config.toml
d_shared_expert = 0
activation = "gelu"
routed_scale = 4.0
balance_loss = 0.0102
lr_router = 0.00154
attn_scale = 0.125
init_std_qkv = 0.0357
init_std_o = 0.0
lr_head = 0.00791
final_lr_fraction = 0.02
batch_tokens = [65536, 131072, 196608]
steps = 3492
dataset = "wikipedia_en"
Below are experts of layer 2 (counted from 0) of a mixture-of-experts language model. Rows are named router (the router's row for the expert), up (a neuron's input weights, with its number) and show model dimensions 0-127. Each number is 500 + 25 x the weight over its row's rms, rounded and kept within 0 to 999. Numbers have three digits each.
After each expert's rows: a language model's description of what the expert responds to. This comes from a sample of Wikipedia text that the model never trained on.

# expert 0
router:500518495499499524496481574445495491488507496491496514484539589495510479484513496493491476504461456507495513526510519463506463518497511535492510529490446510512572491494474525474461481482498510501454495486496495472508463518534467511507495535510490509487487492541537524503515497472493504497472541526488452446469546497532516465506521491481520504472479456455530529470508511497471482455492
up0:501544520487468481501534493516499510506509485502564473517481504568502486472511522499493513469490513499491482527508508529491503499471476504501485515498452508477492513570480513509480492525511496533494532443484506519494506477518502518506512443499532539487543538488471474524515513511537498511501483544470474529524497476479499483503509486526532510489495495510481491516505476557543538505490
up1:484485509500500460474498488488527554467515490496472521501500490500516512483481463513503523491508513499512522503527526502480501454493542464482508463485501449488506524484487484436500523506493535502511494509497477533483545472515518472468417478489468503522517497549508479474499498475476516546478475446505504502534535499528498541515498519459518494524524512488496474495489492487497488473487
up2:442463516490513434475537523473490531473523492482509532491475481493502495536488536505523486483515497525493526544513471505500498512550446495518452507509475495526507502506461467496522531453525506508541499491507472536478475444529523521514534539501509492500508501510517445530498510487503491528461526522500500509522550494519495518491484458473477504532480525468495555517538501500516501475522
up3:510476504461528504516502465497526501463525516489481525531533480493486489535510491516500514492513524482486548501479498510520524497508521519469498478504509500512461495505529502599483527516462532489495505495534479533489487543511455513501514485476517468489522497428513491467456471511534464476533466489523518526470446539524527504525490476480449528507528526558451501520511506491512447486519
up4:530455554530462517519510510482519490508468495490497545514504504525522512507502453518431488541510474529482470479488521498529477481509508497525540460527448538518507518540506480493527518516489511497500488521510516496564482496509516495509493522492460482511497469470499510526499521515467466544446474484503548498493509459517529511501473480435486437496533507489501473496463492512508494447508
up5:472494511581484468518511521475564502514524532481524486482457446497528509488496494492498494518518516484488497507499513509466477510509476447496503500539471511538538521511516512514486508506505485497526509489458495491514540503468487531509501513496460495508494474503522487484509476491496513478490502508528480502522503426542532465504513490471520484497490513519473518489477483533481540523489
up6:523502500490512525498452533470501507525465477464512501537529482468505498513487542479478520514496478484555488496485496517516537504479527506495543514553492481515500527516439467504489472554497519482495517483533486485486507494488531466474484533491525473529507511537462512526511476507445500450487507499514509533478497508484482479507507519516507532455500499523503499522511522514458496507507
Function words, -ly suffix. Common function words in running prose such as and, a, was, is, that, plus the adverb ending -ly in evenly, relatively.

# expert 5
router:507507532576495476497507479499506473499526536490442536497467475503527512497517510483544579501493508509496490494533435533497505502520514493469509443507501501399483411494538517498500540550495499489510481518549501487582490483482497484511507489510504480499520514494490487472510510497500503503518524484493498503503479489480493560495488488509472510512436513499505495478549478489504477479507
up0:471472512448488525447501502470523510546520539512498509483501497470550470495483507515516509504483492513526451484513520513564505519503486491461471521513467469525529515489429488522467534546472534513513532509503479492470478504475500474477498473448502437495494537491479471505493461521492490526477542473494461503515503509519515529542530509498485526504491483492503566511504534446518491477495
up1:483504536527494491497492506512499475551504509531467479502441498465490502514468501486479521504475474489528490492504478474492502480505490458538515483557507493536522515497498544508530509496529506485449502492460481548506508546480503507426503479482500524481490518484530493477493521499486494481493488493505508515475550507554512490520516475500489493462464507491475546509492536482527480473486
up2:509451494535502502509517530488479462547555487520497508494501505474496506486523486569485511470497503479545503487460504491482511499546503499547532517500492539500510480544500522478485487487549474505481491469491526507504481498530461503464490481474522481460528460467501514540475479570482475547515491486548487479471496472532512507520526561517514488501498490473503536508490516550476501486525
up3:505467516506496456504494554493519474484517508482497466506455496546472491505498461502454533472479462530538527452544508483463509519527473522498497496509456491480476491506509495478480476480504445515517474517422499540493470473488501492503452526440479505478490507522529484498504510527475522527494491537475508463491500508461516545516455484525523496488480524503517514457529519509530513512516
up4:476479508490500501449495521488548511491523516473484531512509487484491441513486493515493504472453474462520537477473526531468492478498528510515525508497506487534508478536508484531501521502519532512482485525519550497492491504513492480533506494508525502483518468459479525496468488534468504458493579540515512499467497446479456454510531492494457478483495462519513459490490576495483505576515
up5:501478493452460559502478524485503531492494493497466503471511524514504514488480463499505540472507505505472536497489450508502484500519530511491510536540490491477535527522496451537517489475455513498542472490513484492537451498509500489489504509484502558483514460530492505469484463534507488492517503524455515509494487481531524487512508478519520530507523467542498469452486507514502501496514
up6:524509505500426497497562527529531530556468485507509491488489511475502475477460492547491488510480513519513474500474499506493490535465535521510461521518497502554473489524503474508460490517506494498516524492481513500471490516530545522496469488521524506508551544508470468488470496493511530500530484484467477515550536471511514488531501493490512513536477493523512489543478480495508488510533
Digits and table cells. Digits in years and scores, dashes and line breaks in tables, plus first pieces of names after a space, e.g. Ber, Bel, 2021.

# expert 11
router:508509531579494482499506478498504473501526539490446536499466480504532512503513512485545578502494509509495487493538441530496504500520514493465509442505504502399484411498535518499499543554496498487514477519543500484580492480482496485511507494515502483504522515494492486480509505495500507501513521483496502505504479487478494560494485486507468513514439512501504496481555480490508481476507
up0:510486516513455532510467515482560524505452478540489520515501499519562526473494504499517510473465510508509464553481536533510468472501526518520494510472486519476540529530509469483484465510528482464420502499520508467501493477518477477507489498495439482529517503518539509473507462477538486509490540507516482531491492520524499469546454512457506508515487497490485516505533510534468500433496
up1:511487503497510514522512461497525484474499492474509480542490547525494501527501522514484516467488505505494554522526536525503476486494474528485485514502508481523518511477456476575499504478529482523556493517530501529458501485481512523452490504495516469490484457509489535498506546474471507513434524499515545509470495474519514538528505491504521464476506487479409465486544453512479506495486
up2:493462516505508465454531522508541499524491526530497453503483530497523520505482471494523469505488527511509504504504489496495482527465520490528491513495544544539470513530467482493528493498486486536517513553507503493517499458493466508494485493560413483524496476520521518501492485533481522438503516517530579495508552488489520474524477552484521500507532520457501485511499577544533496538512
up3:519486478519504501503482524472496501507515506519439500555537511573510513497494488535477487486511492485497549467493483445455480557523492506530498446493460468492502538456490495540486502484505492512472512515547489498522449505523489498489497498502479507513522523484476515501531509539518497511484530519484499463546470470498504482541484460447476483520523505447532481498495512514466543499465
up4:500514492494514510498489489511486491526545513456536468500527470506513495487535492500530457532491486489460445493514524531467476502530525494516503531461535539511437448483483513530462490471510509468463497497578474491519489505468468526471446510488491479487510488482468499469474492499517484479533508505485504500534534519472489472573512464514507498479540488489523457469519489472492489471475
up5:473484504481496496515513563505511502471488516508459526509473487516498474484536516448499550482503521475506520524500482508483477512477532483495489506491482498521535535507492517532514503509557490515515534489531501505515495524519502491515498540465511493474459488527533523468522484532481482500466497462510477425511512488545511534517497544495507488486476487489511499521451516514574495492510
up6:453490557505483517503481482503498486492509518542473506495505519508557484491488503541502545501544476542501493454502498521492534567457497484503533518490497518485516533519517510503493521505510485506478487491505525473494462508522509486500459503481496481497516526492506478489542489507471492446533544536506500473478525514531518439514533515471492527512506444490490515477505486499453502484509
Capitals opening names. Single capital letters or short first pieces beginning proper nouns, album and taxon entries, e.g. N in New South Wales, Bul, El.

# expert 13
router:506510455491471501492535480521495489552502418499548457500495498481461506530499505502451532464551454496498513490459521493483508493502515508477543511490523471543526509508471502486536472470550496525515503489492497533516529526525475543486526494486496525487437501527493490496507501491517495457499461503520511510489501533486534503499508520512516486501449501504458504545463519529502506531481
up0:506552531510511504530486568511501483518509495510477512510495525487486519522516471472481529522490521484485524522515522474519498522515513491491525518529544459495524515441491535519502496490467502513497523459504514524477520452523541444477500507508517515517517549510516512515508496509481518493460471548492499457553473501522511462483495472486489505518477427486509542503501504526485505505485
up1:537524522534480489527435518530458501535475424520495464522520515554451521523495529531482471512495514519529434504496499515496497495503492504503489500504506503499519490496481519502443508508523503503509497449552532508503487540489502472498482497480536524502466503512519551479481466504558495500529512462500416502490479479506479534487492475515507502542516503492558455509505549530462493519530
up2:522488508503504516465540546545458483473498545463511489479504522521495496465474493478465542535488459422487517505480468497494506489488425504530511477485514501509519491513472454485510494557542494507481516508493510513557553489501453517499509437508529509505514496545493516495444520538528503500501450500501503477495464495488518486509491503505530521499496505487452492500468504465502547470487
up3:504466523491510403507517553496486535499484488494546488502510534516485483529492491480527472479548468506504498510492504483509498513517537516490461482516475465515526479493553517478543519472505457491508511517431502493544519515515465488499523506494438500536519460499504523515506484507514479503479512522510491530471510492490513534534542471484490527493478490483535465509516524482475486521521
up4:492525472495503503509450521526504490489430484529463488484507504519509480509502506505532526499406507500495467482517502497494495478480502534482502483491492464525514496495520470477516521470497496518554499504522506474506490501493515484516482498513483488480502498500526509515532512492494463519511489508510445474462488505485507500552490480481520497481493481517512448494501527566496468539509
up5:477454505527533509516514510541501504529521472512540519508476466493530465524485511466508526502576469528466509509503541499527470478517478509508462489489490477470516484509470531446497507490500500521472521494543534490479538508507496503477455523492539526518508541469506477492489473506525493470448543482491510547515537455540475481531520519494503484536507502541520494503517503515498528476491
up6:534500522478508483477483473486487553540466503526459522501513536460515495505469517491495479500463517446523487490531484555497529493502509483444502511506517504499494488496434474532476528501541501490488511487491523490456515465504467504459490485459513481503499512478509509498447475490488529503520512525479509510492480487473481518500531454481508527518505486479496484504537478503475555481500
Mid-word consonant endings. Consonant-ending pieces in the middle or end of words and names, often after h, e.g. h-as, le-ach, Basileuter-us, Hasbrou-ck.

# expert 8
router:489527511501530554481488490488515532521484490492468525486496500501519502503530516540529455502480490507525529515467475561492537503500505477504498502515532513482466565546544550521518528492471480510531501495506469491442487493489488515501512474498473499502489503495516550498480503558506492518485454500497503454565506478465484482498507483520507556508517526498490510508548519505515501520512
up0:486488538498522498460501488506518526475501489485477511510492523468469518543494500504504462477495491502456498511496563517535468524510504478485492500521500507493493481522502486506523522527469520536567510515480477441509497508490476501493514486503513507461496552530487499510471488535473462490486503515485488538473544498522483489502535519478525424516490483444506503518527478525509510481526
up1:454517475474535547490530471490537518533460536485511533506490487518518456496526476559502526461480480496497501519510469515543553521507508496476470507512463481523480502495515450564527439513490487497464500509493494491523511516527458499478544503450495495469463504481542487502499532513438475478450551539452475471515513469481481501487555484522519492508522505494464522506474542472484499547486
up2:481534468478528513495489496520508474509450496495513475548513539505506474531497530490458492488478473509532464518485493486498479500561511467467495495444473481516478540483491512489512499450539481504447496481516541484517503473494506523545467461464476479527482507512510571494483465466522498482514533559510509498469458481510528448562515516505489510504551493507477489520485557525455518502498
up3:494503529479537484479515452497509452550535500506514531528501483489459536519495475499466467516480523500464507526442512532495477493540470485502521526479529515496469532539507482515476444514519522517504506492552463523492507462540483553512507511524504493501487515504513503502494493515484514465518461544499460500503487476493495497578490525488537515492519487511480474534521536518485495517484
up4:520470486508468508481530510475477514466512475494528517498489510505515498498491489475496464519438486505534508545508556548477494486488498504547479493484540463456448522511536449494528554484491499510482475499583482490472510513539492528538492489509496472509478525454491494498490515474489487539482516501466519508547505489512488484502463524469509503518483474493520498512523516532500506505491
up5:474494499496444496471498478508487472515473487543505499559514486481510483493494487539514521488495453491513491477539426579496521506491474576479490523487534502484506497501576494464503523503425515497523521511470482539558456477467528473459508492491523537501519501474536540506490485502493504453459492511519499493478507520473515495486477480478514491504513537516479471492472496497479483488482
up6:545500538502487519503496506507488490503488467498452461550510502476508483432517495475513496499547479506513541471461467464456481507507515512521523527494521521493443468466512494532511521529539440540503468504484502503484498485486485511491511491488524543491495537501519508535505477508459507491491466502544483513527516476475533503473517467532496507495473491502519461520505511435527514499513
Plural and noun endings. Word-final plural or noun suffixes like s, ers, ies, ions, ics, as in agencies, 1970s, generals; also stray capital letter pieces.

# expert 9
router:495463494538455500518537498509478527473527493473528499529522478519539499489484508506483461485525518499511474501542519465528511501553472505498545468505524494513523508498487509468540504538515485514508476506527493461470520508482522495508459501518501521474503522489474487515472500507497526539490468452485511527501484530530458507507482471515452478516489514481530485540493475478501485473492
up0:547515505527510499480524511492484523508500512466526529484573502511512498474509447504496506531518522483476503461517517495536510489495508509503527502470519513514510514500511524449482497537528502524500522517483484483510466502504484507508446537520478517470520518485525474497486504482496467489490499506547517466490492508505519492454521489502514498546531421507522505502532476507537488523475
up1:504527489454515492488499510501514489473470523522503550502504518494474501453506475507518566502482518497508490507479522468481519478491515564488510485473481502491489502450492518530509522524457469478514492454497505463522483475510531538510530463502497487469489466484475498504481490497442507509492525492507503481474496517497455525492484515499515547507469518542512466551470492510472472507507
up2:494512517473541503485504532517524494501481523499547500484547486513483483496492462515418519477534466526490505529470547508551498480529556530519535494462444493531483450493521509528473495526513477512494467469529514506513498475497506498517487484507514500476498510510492499505490493496526509490494518475483505511442502533480487493489443423557449511521529518501497499545541469470491508504480
up3:477519484505561542517490544500481467477523499481488496515506482520482524475468521441501484524487525480529513452527484478490460533504520506558458477481493492515518519500474547513485464520480461485515520488500496560449495484501465482485527525502509475490509511528459475483464487520540491505452525486493475478491491488478511487515513533466492526491490507518499522489512518520474489513477
up4:472473509512435509510502534473528550468491454477446475515494488476530516510499514525503486469483486488466481515572554501474548526559508469486501531546525498513517500525486517463520541478504522507506493526565523472461487505517483496513468492495450501530461486493498473503515517502494491504532509497499505496550475497485503571503493486503509516512505459491485498522515499506516496500528
up5:473518516474532485519496468529474443477514470476462471508478516529528464491524477472546488501490514497497485458457505494526503491509503518548485505460523504502503512523483482513539495480511504531489496474514491487523514502548492454483550512473491548512483519545495491530458505520493510498519517472501526482500467488511508528485509509504571508515483502504496485472513493444505541502498
up6:451491480484476497485481521491506479525539480528490475473454498491480531494495504516508476486477508511475515476464530475518481490528532512454487493541510526518485545545503495491493498507532494501483507527492492509512485488526470484486495486510511521513493476492481446518471495486468509513510509485497495536517554475522481524471524535485487477460528525499530541492499490502502520525520
Word-initial lowercase stems. First pieces of lowercase words that a suffix will complete, e.g. vict-im, meth-od, Stud-ies; also invisible marks after coordinates.

# expert 15
router:507509531575498482496505480498506474503525538489441537502469474502525511511513511482544574496493509509493485492537438531496507501521515493466510439505499500400485410495539512501495545552497496487512483522549502492584494482483496484510511496511504483503518515492494489474508507496498505506512523482494501502503479489478490563496488488506473511514435511499501495484553481489508481476508
up0:522454501511482520508459481509474531530512504522551495492507555481495500512465513491530565490476479470533530503486540483454521510490512469522492513492506528468509541423555508502477545527519481487505526486555466505507484548485501528494529518474502481493473504512505477497555475511449498457477492532479483494490483552454487549490475457513477472473502456523520537470495461536506488458488
up1:484488509497519473461494514524561490490480510464490483495502506530498501509478462539505528492509492488491441435546486524502448523522503475508517519519506506516462506547475537530509494500501494502528497512503491551446509479480496524477457487474480496511512510525542469497513495473479494491487496477534455503505485524460541518495510524509532504494537464524504490531527492504496515486447
up2:525480541484542498483510514464481532503492513507491528508467466499492468501526482497526523487516515481489519471467495498491492522492506508493510527468481475526470494505471534476435527515526503505545499501518485464521511518508502493496509527505525510579505460486466497486519462522480546530505527508502514524451512555506465527550489489505490520481511509506451518503553499541490518510497
up3:487505478499474492434489515492502503532509492499466522489486476560450494479541499496464504481454492552471486560466540449473531500492462505513519475517497455485494479499479520499462495454537501493505514491505525489511494533495514527487501517507507502488485489477469503486514502510479490507508519490515483495484489522550512430504441495495530460479486490554516517489537505495518491497500
up4:524478519508449501532473521498491530444494502518531510554501495482487521496499510476472492508511448538518481448530521498474503499461503506516523490486522538506499502504507462484539475527539494460506502496492520508506486485528496564484482492484490517510524502535495502457466457500506513493518494483528500463481488485490468509537528480502533508513516497466500512494475516475482479527475
up5:500506483451458495481545517454508513534507525501492497545483531502518469467500461491496524503474485453442500486477513506485515490527507510463472511536459486509522507479496441486461490461530451479523522543468507507524445499488524511518485472507508529472483516465546530473549461541504504474494487501518549502495496479476436524505501515469519501495532492486481506474538475490540502516519
up6:464505503487480474505537484502476452520478498486525498478485527528527474517502487485560485491494466499523501481494459520503487526502506493505531459453472493554514450483517516524472470524531525493512488481497449515492506474503521491500519504512529546536500494515488510476513480476503500503512513481568518482471506555484491496493530477477496522518468531518474482513507515476504525498523
Commas, periods, list starts. Commas and periods closing clauses or list items, and the first piece of the next name in semicolon lists, e.g. Ro, R.

# expert 12
router:505509529583494479496507479500505476504529538488444535500465478503531512510513513487541581500497512508489487490541443528498510502526516496468509442504500499402483414503539522500500543549496498485513478522549502487584494480481500488511506493515507482503520516494491491479508511494499506500516519481493502499497479486479493562497484489506470514516435512499504497487551480489509488475510
up0:486511509498480510488526506510512531533553527531508479498475534512472469524508497527493488514513504511483447497545486477538495549533506459498506492464522508500540502529486486511503515509460501486521531491508499534511518531416499557494447519537516490513469468518468523483536483485482478473489524519500475493449492492507520546480483499508529467479527517536470539460501482519530491467520
up1:478538509523472504446489500480553472508506483468497534546499467479490489500499508459498536485498549498475447511469523510561488565528508514533546541523478504489483508503483528502545512487517506518493477494463514532505563476464526551482497547526493500501478519512505502517519481540466491500518537471539474485488519486504480492536427511528513500479500529467498528491503491489512463507530
up2:479473499439477462487496464495514484467498489489512512496497497494471470510532482540477502537484517499548478502490490481482480552499465504448496526543463511549486495489519554494505528477495504503498492529513452518528472471488463508501491499511511533498483473524445493494463451519502488501515424511512541503505502492507489486529467460486512498483495502470483502461543481488459524448498
up3:504490516556526518491480497477521562491520473484507460529492500494526502507478465493481534494515463492485458476479518463525499491516448514521525484480492476497484498554519529494515541461553455564530511503482477486467489537470503482513530545512479533532490484451530503492481490499481435488482507508491511491543498484501500469536495468528493490506475502512482526472497495506496467529498
up4:528518445470493498478485497459530538529513517487454501501458475496551536502499516530541500527509481464512514502507453529484498496507533526506482509481467491491509502510457493498532462466512485496513524478496492515504494468539527522479421508523478464488473513529526509514523477525479508488499477460520486475521448500473468467526502508433491568486505472539434527492480533493507498494504
up5:492484506478476543461531534524470512518504474500486482527497502490474498519506522515525451474508494462464541517458504510545502458536447492474470507495524513508522494497469513526505522450491501476491499511531497557498497493542458490495500525489509503430533500494527482454526505531472445472557521497498489551481506557494492502551483539518511497495510504489453470502475436522492540493477
up6:490484516517526489499487478494490491522467513505489544484508512498481508502510460535466465495553519497524507466494483501522517519490492506485531523535492473460472492510473475507503526499511535488491530525493452525493561518487505465505483475502540504505521489483507511526514477534501551505505535509484485466488539534536503516449505471504551490479539506556460466507502502533504500507490
Names and numbers in tables. Word starts and number pieces inside tables, formulas and statistics, such as Bul, Cr, 53, 19, +, −, often after a pipe.

# expert 7
router:468526481514537486500472516513524554483460487550496472490493474487439497535497501508511462517498459517515524498455478511487507492535508463508453477494452501543475500510515543538520488483485488537516503475472513547480536501515544522499508456482493490482467488507540460485517506557503527514539478541513516505468487500470519485495506501496495454449507508523456497471418499523513525525499
up0:521460513459495433502464522531545531500535526536506558536509521486484512503495461507511493519487501535510500520505495472513535510485506535473555473524508494521542492492466516524464582510492450482502516511493502481518490459535536481495500482481490480528511493479479520514517498482506504493519546511515493540496508508499550525494481510500516496489528465430525489472498503479531521494529
up1:529503487482503480478543495527527493490504487530504494460527485504507524516484471508466532504412495531513512474486500500493458511521547477498535501490509438536511463492491536482460471513473492494498515505510489450526518483505528541460516509520488505514480500546487495500474517539502501520552514474499455490454516516515494495497427536500546500483469495553503470475459550523503511491494
up2:535458499531471502433529468513474480491438517455513530487479488517559501503489428505509481534549505561492514501525489528506481509504529491486474493508580518506487503493481483470502478529531476476442455501454450494488500506480510500497459528531490483468499501548497514490470468544505476500517499497471488510479487465519579473484468498484537492533517477504545503484506493497496468462502
up3:507499471541519491538494470494523511538510544457511492500544522486521500500540517484556514483518456537439531496475452521496499500477481479496514490494449475526506503474471520503482506531533488491496527533485524490498462501551443516528487511480449535462482468490460508524456521466493501505453548512506487523550520498502467464507501495545497466470536450510483504543544469503484508465488
up4:484505517491504496475516489454501502529516493544472471475523513475492515506476474463508550482499471505519494501532448543521503483505517456483562479475498509481502502495465483491520467487487545526524451513505498482533476456532498482495429500499501528473497497509501498502509523504452441496502499535488508454531544516536482495491523530506526486482535532474495496452491495501563494540495
up5:512513506516486485506490529503522474431547535449518489506509514526510483522534499491497525513512542500506516493490513505492471510515502497535480501476511497477497522532503493468450524499495498543531547446487502494515456489474482516479531456554466503432466497494527459478500478459501444493509469478518495529546498487526485473513534511491529511483487456513497495491474461511476538482477
up6:513501460463473515521531499508530519502508492489505540455467563509520455500505490525468496540489499512499471493498519505496518470483505488471530499494475490499505500420494461482509520533527511530512478484501482498473507524497500492475511523540501485498460517495489494515486507532467459454559476498520497516521523513459482533485495540521499486497482505544449529500495459469485538482521
Word-final suffix pieces. Final pieces ending a word or name, usually followed by a comma or line break, e.g. Gambe-e, Stalyb-ridge, gymnas-ium, -ity.

# expert 4
router:510506526578495483498506480499507477503527538490445536499463479503526513502512513485543576500493510509492487492537440529496507501521515492461511443505502502399483413498541516499499544550495500489511483521544499490584491480484496483511509495514502482501523514494493488473511508496499504505513523484493499505502478488480491560498487485504467509514437511499507493482553478490505483478508
up0:524490473494480486493540488468499498560508541471499461464478505517497507522512481466498498491484518477549511457496475480561460535524527483492488485454515476471513497487533512491490538518482521505491518481497440496478487510520541500459430512504496475505479474552488457491464505510512508492465567477479533505485504492514539514501516462467514484470498488503505482462518456496517532506473
up1:496499500547472478485505509493533536527489479493441475525493506475480484555530498472491520499514531513489488515518511469542500461521488521481519470459483499519515485508495520490539549503464530500476511498505483514521483492516491515447518485493515464519487464540491538517514475513504508498484476499518443474492480536480503484505452507487498501489431474504534492501497480507498502503531
up2:505486494518483502483535494483485539525516506495539514497510523501494507510486450482539523469493499523542498458502522457494537540494480488484522497499484462505513496486493458489515441498512492520502493466489480502509501490497514519485515521456520458499498511462497524512503476497515528490568482518540470483513509490507510476517504522487465506500444517512423464507486505526536492500473
up3:481516454464513443475553475473501515496529452527500475456523524535514534508490470481513480496455500485521552480530532513524493496495520475490519523497502501500503475485510511536488520520503503499515503524471542479462531522492499512549518487521506493499510476539499494529485491528500533512504521536526489482512476513501426556535445553489523506472506498497510497456512530513503464494547
up4:473466506540453491504472518492502507507530492505484472473487521503517541505510481520472457520498439502468465485476557463485516519501488486502506486477452497459507495497469487511505513517519561476446525460499481487465503513517500517511490501490503516472481498504550498488510446527500507505526467501483497577513511495499464483553504497505500538518500487482491480502502519517507543533479
up5:493490487481487502499488503515490448499482503505479503503517524546509513463490552487526485498515474500524475487460531471469486479536496481513481536497486501497506474498507516528485561518502527499498480492511482486495507509504498480473521489528493528486486518492535490499470457494504523521455490494469534519556538530540512535542450428519501468485496460529492514535514518458483519509502
up6:484513459505539508499472497497475466498477517522518493512495496517530503503460489517513535466482465491505530508500547494491491526493459495508504493526469467492479556479509473503507522495509431487493522516506518496493500475494476515526499532526496504526498454530495491546480457517537491547467452510488508504497445496527520508471505479476494482416512492461489522531516496518494505505481
Name-initial word pieces. First pieces of proper names and capitalized words, often single letters after a space (M, R, Bl, Ber), in lists, tables, geography entries.

# expert 10
router:487506534451508470510482499474490505508441498508506456482542542493544504511476494513493490473544463490479497489512504496503466486469516491526469512503509502509482548467470480524467482473490494494507532502445509495515535512523559507501494529474480504508480489514510497519428492512511482455508462522495512487514521509514456470495507504503539475468568485500529480486481573506495521554496
up0:500528486511510539457466497497532448512520498496472507503542512477549488463556481519479499513491506451500516504495505505510510507496443479492540468519512516467498490529461529489544516474545484529492510488454511487522506431439512512504510557505527508479486522499506521444506479494486497540522507538498513512504494520493509539460497488500475511537453482522474505514512508469470503485498
up1:502493501497567533496483471535523503543470512450475506512555498505494473496549465506492545495510506488482482473490489476518507489475538505494525511487515491480448538451527511506501489490506480500453493470496492520504476494499523482492494520491519480484512466534484483503526468495477531471502565484484499490487511483505469549505501489525494476518475488512511551536544519538511528497515
up2:493493514481497486481444541436517482537449511501484499497541496492463504509482472518505561476484466567489514520500508517474500496496526463495507480543527504486501464504501470554497523513512510488513499543566506493480482523479490511486483558486507502503509505493504515467519499513500509478441518557508474516472515516548542446467498446511510515491473488488466514548531504500469501490495
up3:534515491512462512517514498515523482553513504507448499530505519510514496483479488503490523488531515496489457508497472549552510516478522529501509478491494506520512530476537500481501464493516550466510452496527526462478507478458520512457512499490496532509523523526546477496505508532513508527516484474513493482518541494485470534480474496494518488474462535498509504530489454499505509499473
up4:454496439491528460455496477468513493491560490512532554471475574531527514525501528555507520526483497503469543519490477467509491491478506488490513488499443474513499489466493493516490540487476501472504462488523482472505495515536466510482460519477510476501460491516475453514469502521488498430477536504523520467522505489532492454468492502498490496510543518509490556500470516516519552501533
up5:501483480560512459499522522520480529569499490508498529498481499464534515496481477528518478503530470519494481480507451517515518537509493470487476521482485523496472522512492558524504508495488535523508473525464518521531532532502457502523469485498505538503522469508506488449498442514479538505497546489506527504529497497474472493504493490516458502510530461465477507516526472476427516534475
up6:503458505517501518503521455472523495503529480489538512499479492498476399497518473448468476504510472486544496518529464467506526526550463509435511546469479481518532518501493469518510489493499447508483522495495532487496478519502474487428514525484458509529496473461485485521500504499495529473505494486499500492493534528534467480518523544496478473519524482517507485495505505493459485506532
Verb and adjective suffixes. Word-ending pieces completing a stem, like ing, ed, ated, ment, ent, est, ical, as in overruled, intruding, equipment, driest.

# expert 3
router:495444463455453524502547528490480493506513470510480493496452511502457485483506503515483530550453536506508498475479563530517510481462491491519491481536504496577473533498522462501548473472550503507469483481517536548472475515509514517499493457496510540494516477494506482514519515486513468505467479497496497503502488558514509476496503530488499522511485510528479527482500471498505500511488
up0:530450467514507491507550509458553511560538483477499471538495516496451513525517457494532420508486477508507474483501484489507516490461501544492482498517521491508487465514526500498566516510477533519499466516470498490473506489470461530485492517523460486505507512490489508533522498523503452536524532493481505533487493519481523514480495536405534476537505491486521469477486534498514447485479
up1:481525509515516470487455491489453498511515512494537506490474486457493535500491500510515498525503556497476448451521492530426493549495503486493532490527478518544509467500493495502539488524479476540494565519459519460508424508472560461497508507520505489522525466465512511484454470493525477496550527509496526535521501533532507497542468537485495519481507513476510494517489476490505488561488
up2:464506486541494525482483529460480494514508493522505468472518498505483519496531481493491524509498503455530511478537487469489525508465550515487519490494488527511459456521470505513522495479540557446487510497494471482481493491491515500489492480507541487504474524462490533433516476517497469462483495479522471529530444513479478560489498525506510518517489554486505551468508512487478479473509
up3:495504479469519500460508515488480498509538510505523521520515481510515524467482499491533516495548520519512511552460508506513516567520482534539424467509438501463504484514518486500473494476488469504505489477527499483486522483490531548511457460479538512494499498507472507481511477515514461497530487476547524503494499493483543495552542516480456521494493513516483469471494511518484454503490
up4:500467514501481492500475554521538531503502494519431478460491507511485518472522536456513489523515522489485550502519461475548464512459496488497508522459482532488477481486559428490490506510527544515496498496501479559471518470504486535497491567484508464506491521462594488501478543519491520491501455507505464469504504460513520494501500546502476491516526476490477506525497517521507521477495
up5:479488470530461447459497435510477490452467511467480488565514526485494507530501502492468505526496510438465471483498541466509543473496544531466454509509531494521493509523523527509487533484521465476457494545483511488525437522484479506461498453502529526480490472493493476468523472491489493476519529487520484494489535499553509508510479552440474522514521483523499533505528530469525504531466
up6:496525537455495498531487518538527472534491514526483469503482502531494499503541535517529504521493485480498484454512489539515491514454471509508476475506471500495514515502470528506506506475520524510534481464456509465453531468530488499506497531498517539496510477546524474520478502501478503552507494477516506491483510515496529475490483511537492486502498524470447536526526491457493535530485
Inner word-piece vowels. Short vowel-bearing pieces in the middle of words, often right after an initial consonant, e.g. p-ro-voked, St-ra-it, acc-ur-ate.

# expert 1
router:508508527577494481501508479496504474506532538490440536503470474505526513498515512486547574496499509508493491487536443538495505497517515492464508442507506501396486408500537515497500541554495497486510486522549498490584495482483493486511508495513503481503520516494492485474512509496500508503514521487494502496505477487479493556497492486505473513514441511497509498480559478489508484483507
up0:483505504484520516489521474507498484488502455493497459476457534498505490455491456502507502471480459517509504465471488499496437499525510482518524503520530495492555563464502512529519495475519535493514483483502502492459483453504479508501509500495515518512523481507521572502482531573515465503493518479535490506505517500505503521525530444534530466461527488511461499464500530551501471477509
up1:506501539500494504514518464509509503502542508498519522485499540533491461491491509513480482496510455543489506482505515527466498540460511519504501489465487484535450573489463473482499525531526475487505549505460512511511523534519474518466462491468496492503493485488480520485487465551481514483512497466514544492419481468469523467505477466518520519508500523481515480501477478546514502488543
up2:505526518498499470516563547471534512478516470449490518553518528537571463535491510520535486517540479531500464520520512532518503509514479503496523460539474493452521509501513486535500544490512503492527507541500495512506516506479528534472532503506455512509477501499547512526459500540494515494515462457502484470526525489459469530531477484501505471506516503476474501465528469460575477495482
up3:470475544467459527503493504472500530530528511509507534488490509507499489478549453494483543567495493529502521498499542505506489480513533544475484525485516495481507535484463515539532487515490533463470485521479479497488490488461534524456536461491483455514519458503503491517501482496496549500567508506464452470519502471537502463530500483501510500512513453499525518486524466529514490562500
up4:445501505533475434488532494438471523528478480503521453482523479521473484521473536483498519531477497491507451521504497530506477523517468473448497500557524493465529521488493531507482524492529523450512498462477535516457495479487529529527472494468518540519529488504466509510532467505467469502511476482523509516509510493474528541499494474462496511534510470544505506510566466508531484488520
up5:478493476474516467526474518483534459504522560491492528488512522473469502477500506540536537481539470507484479490497507502545532483500462454505530508494485509528474556476514509502472488516513548495503534481505496501485544501485473463506458518490475483501527459534465497491503488545526532501517464533504478503522494481468531500530497522474459484488501510502525497527501535554472456493511
up6:561499547542470540474483539490536535494465510489487502498477516544531502457527508556503503490542517448482467474448500461510545540502496496499467504547503491481488506568518525488481457509518498504510516458496493455476484532505465505477536503501558509467496467484502519527510489498466498466530513471475502496517539520492473515489498510483516508477507523488494467523517464521458533513524
Table cells and names. Tokens inside wiki tables such as election results and rosters, mostly digits, first-name pieces and cell ends, e.g. Bul, Ch, 6.